Experts of a small language model.
Size: 18 layers, width 160, vocabulary 4096, 28.8M parameters.
Experts: 64 experts in each of 17 layers, 48 SwiGLU neurons an expert, 3 picks a token, a shared expert of 64 neurons.
Training: a variant of Muon for the experts, 342M tokens, 4760 steps.
Below are experts of layer 3 (counted from 0) of a mixture-of-experts language model. Rows are named gate (a neuron's input weights, with its number), up (a neuron's input weights, with its number) and show model dimensions 0-159. Each number is 128 + 24 x the weight over its row's rms, rounded and kept within 0 to 255. Numbers have three digits each.
Before each expert's rows: a language model's description of what the expert responds to. This comes from a sample of Wikipedia text that the model never trained on.

# expert 9
Description: Table cell pipes and the opening pieces of capitalized names and surnames, such as Mc, Un, Ab, Bro, Team, plus the syllable om (Domain, Yomi).
gate0:153086153147125112118124120150146091125140105075135140148129140160134098131100089106123143104128150115118092123126193114137155139116130144117109117112139164207102153095152133141129108134124105099097137071133136118142151159078133164118118135133157107152151130134146107092105130135133140116174133186129119131116097137086102127128088086128122117089142155143096116111149135137142142136116138156143129077094121124135136147161155146126152086165116149102131191128137130088106097105111103
up0:147130124078122158137126100162174138140097084103113168096107139127159147130086156116103103117137164166122145115089130115142090091119140122148136165118131101138112141145119149117141099130129123101153157153136107125101112085098122082166126166160140167090121085119115135120167138142134126144133161128115128112068142123136107097113146114116166105152138104089120157172082149129146120111158146180129109121147101135096121158137097092115154140132099108132088080147136135133124100126168118

# expert 59
Description: Word pieces just after == in section headings (J-ud-o, A-wards), month names after "in", and infobox values such as Bu-ilt.
gate0:118117126192139106142140071103142147108158083118137151103132121145130117162117134072124140165087119146156176168165165124151129111125133119116113101166158109110116128138126126168145156129137161101167100132122126158159108123072103075110134160183117137130156111119123089149135143090154138158124127111143120113113171116139133109142113139082133137134126158139166131109116106096161140122167120125163133121129157062109147158130131108131166128175140137139102125107149103094136143123133124
up0:145088105089115131104191186138152095150121128123144144148115134114137162145149167126114139174117158150159155136127117179081138122157124147165115105129152148098147129117140164124133112139132118102177163117110108066167088138125112070107144133153143130134139134129120105121120102124152109115121117174098161160155128174153120150124147128144108113178138147141119092117103131125108149183137132084119149113131137111119151145125145098134129136075141088143141121139109138135071137138118152

# expert 20
Description: Place and direction words after the or United, such as States, South, World, superscript markup ^{ in km² areas, and year-range dashes.
gate0:098131109121142141113127131127139153147135100113129138151147139150146116154109149116112166134140138124103098122166135181137067127105155106118074142153143118106130146161119134093140142174093154096158159127096163068129104097104112149097117120146089109102117149137116114129121136123099124110094134174146113158087113154103072125120163167131135129133106171098141163112119123126206145095109130133148146105143127142131150080120104147132145112130116114164156131118135151082174110142110123
up0:149098139160171143094122152180116110134086096115138126097131145163106117141114132125127110172116114120115147126115106156138112140109107117125147120100137126106128155149112134136142123100153129138110139128131104116123128111128196142112137145149138189124166158114187057165156123155155108119098099140108097145126141100116091131138120101114155137123065127107148155098184117120132134158162179156165151117144138117159183133159157121139112143091147099109128127135107150128139127121179128

# expert 21
Description: Indented line breaks, == heading markers, and opening parentheses before abbreviations, plus Kingdom after United, as in (SI, (MIP.
gate0:126126136124122119102100114121133069147095111143177125140106109116123112165157132140101172122111136105125172153159127167124097179155166118153122102101179146130149113104124114118165103125145167107135157130115167142141162166107095114109157144125133166141105111128124183144134139139151128051110157090146065123129142151164154158164090116160180159117115124104141101128134136134131111129111102164155138111125102149136101105157142135118101136123152126158138143114141122127142132123138092
up0:117132140141121068134106128093116140109135073100119152135159158142152113118095120115137114120142122098088134137132150142111091144149129157171146147156136110147095127088128147195133080139135135083114182112130150102151185150153129119124106095142113076162103133147146132175134107096146136127123131145113109129148123166139139153096138165089164118105107140118096078116180120134108129114112129122145122092089102128124173109138123143123140123122132103142124077117170097121113115107116092

# expert 41
Description: Inner pieces of names and words like S-oph-ie, th-ous-ands, Rub-en-stein, plus == heading marks and line breaks closing table rows.
gate0:136142132143117125123144127143122159097140122150148120161116125105113146143100108185143071102126143111135142087104097119158126131132153145123179137175124142111132138162119151147156157107121151163135175156126131117134149101128118140117091132105138158132232117120125140104142099134124144157112079148130135143144109132116136125157122153141116124138138140169138116105148088158155161115141107111089084140131137146142151086149127139133061112091133108154086127171115158100132174142148151
up0:169152085112122153100099138143095137134153146133141092089112136121117137109101104109104144148097130157140150153153122110115123122106121127126164142102096084115162139087118172143117132143132141153101127144150107129118105150144183134105144156105053116098141099115141167161133067110097145165145137138100152155134161134171108129126109106092102125121146086151100119148116134133119124156132137193115133107143162131151139134112144124146094141120136153094152121145104129074143118086124078

# expert 2
Description: Numbers inside table cells and track times, semicolons and pipes, plus word-initial pieces like comp in Compilation, Companies, composer.
gate0:125137132102117135096143128159115150097122070162151153078128115158157125145137168135142155110116152133147135095159149106104169112157141093117122124154163106102150090144104204152115133119152147168119130080100130127141094103120118169124110129117086158124137133133159137113114151150111100175138121143162116161137108120089129110127117142124164132139097125105149172148124112118149133126200133130140129144104125127136169149124123112093145131130132140168110159152108110108159125101151059
up0:120124124180118158132128141133095130140146122087120107188117131124149128088115104156176122139137146114122118101147102164119191076135103115155088126103142129104158150149117137122092051157106129123143115113096106122118121168165137158149132148132136118092132176120139100108097135148167165144138127109153124095145144097119137156146138118145123125087107148133122151187116126108098139139102139114169081142143108117118100084113132146135115137111163111137135127115147133148157114172102085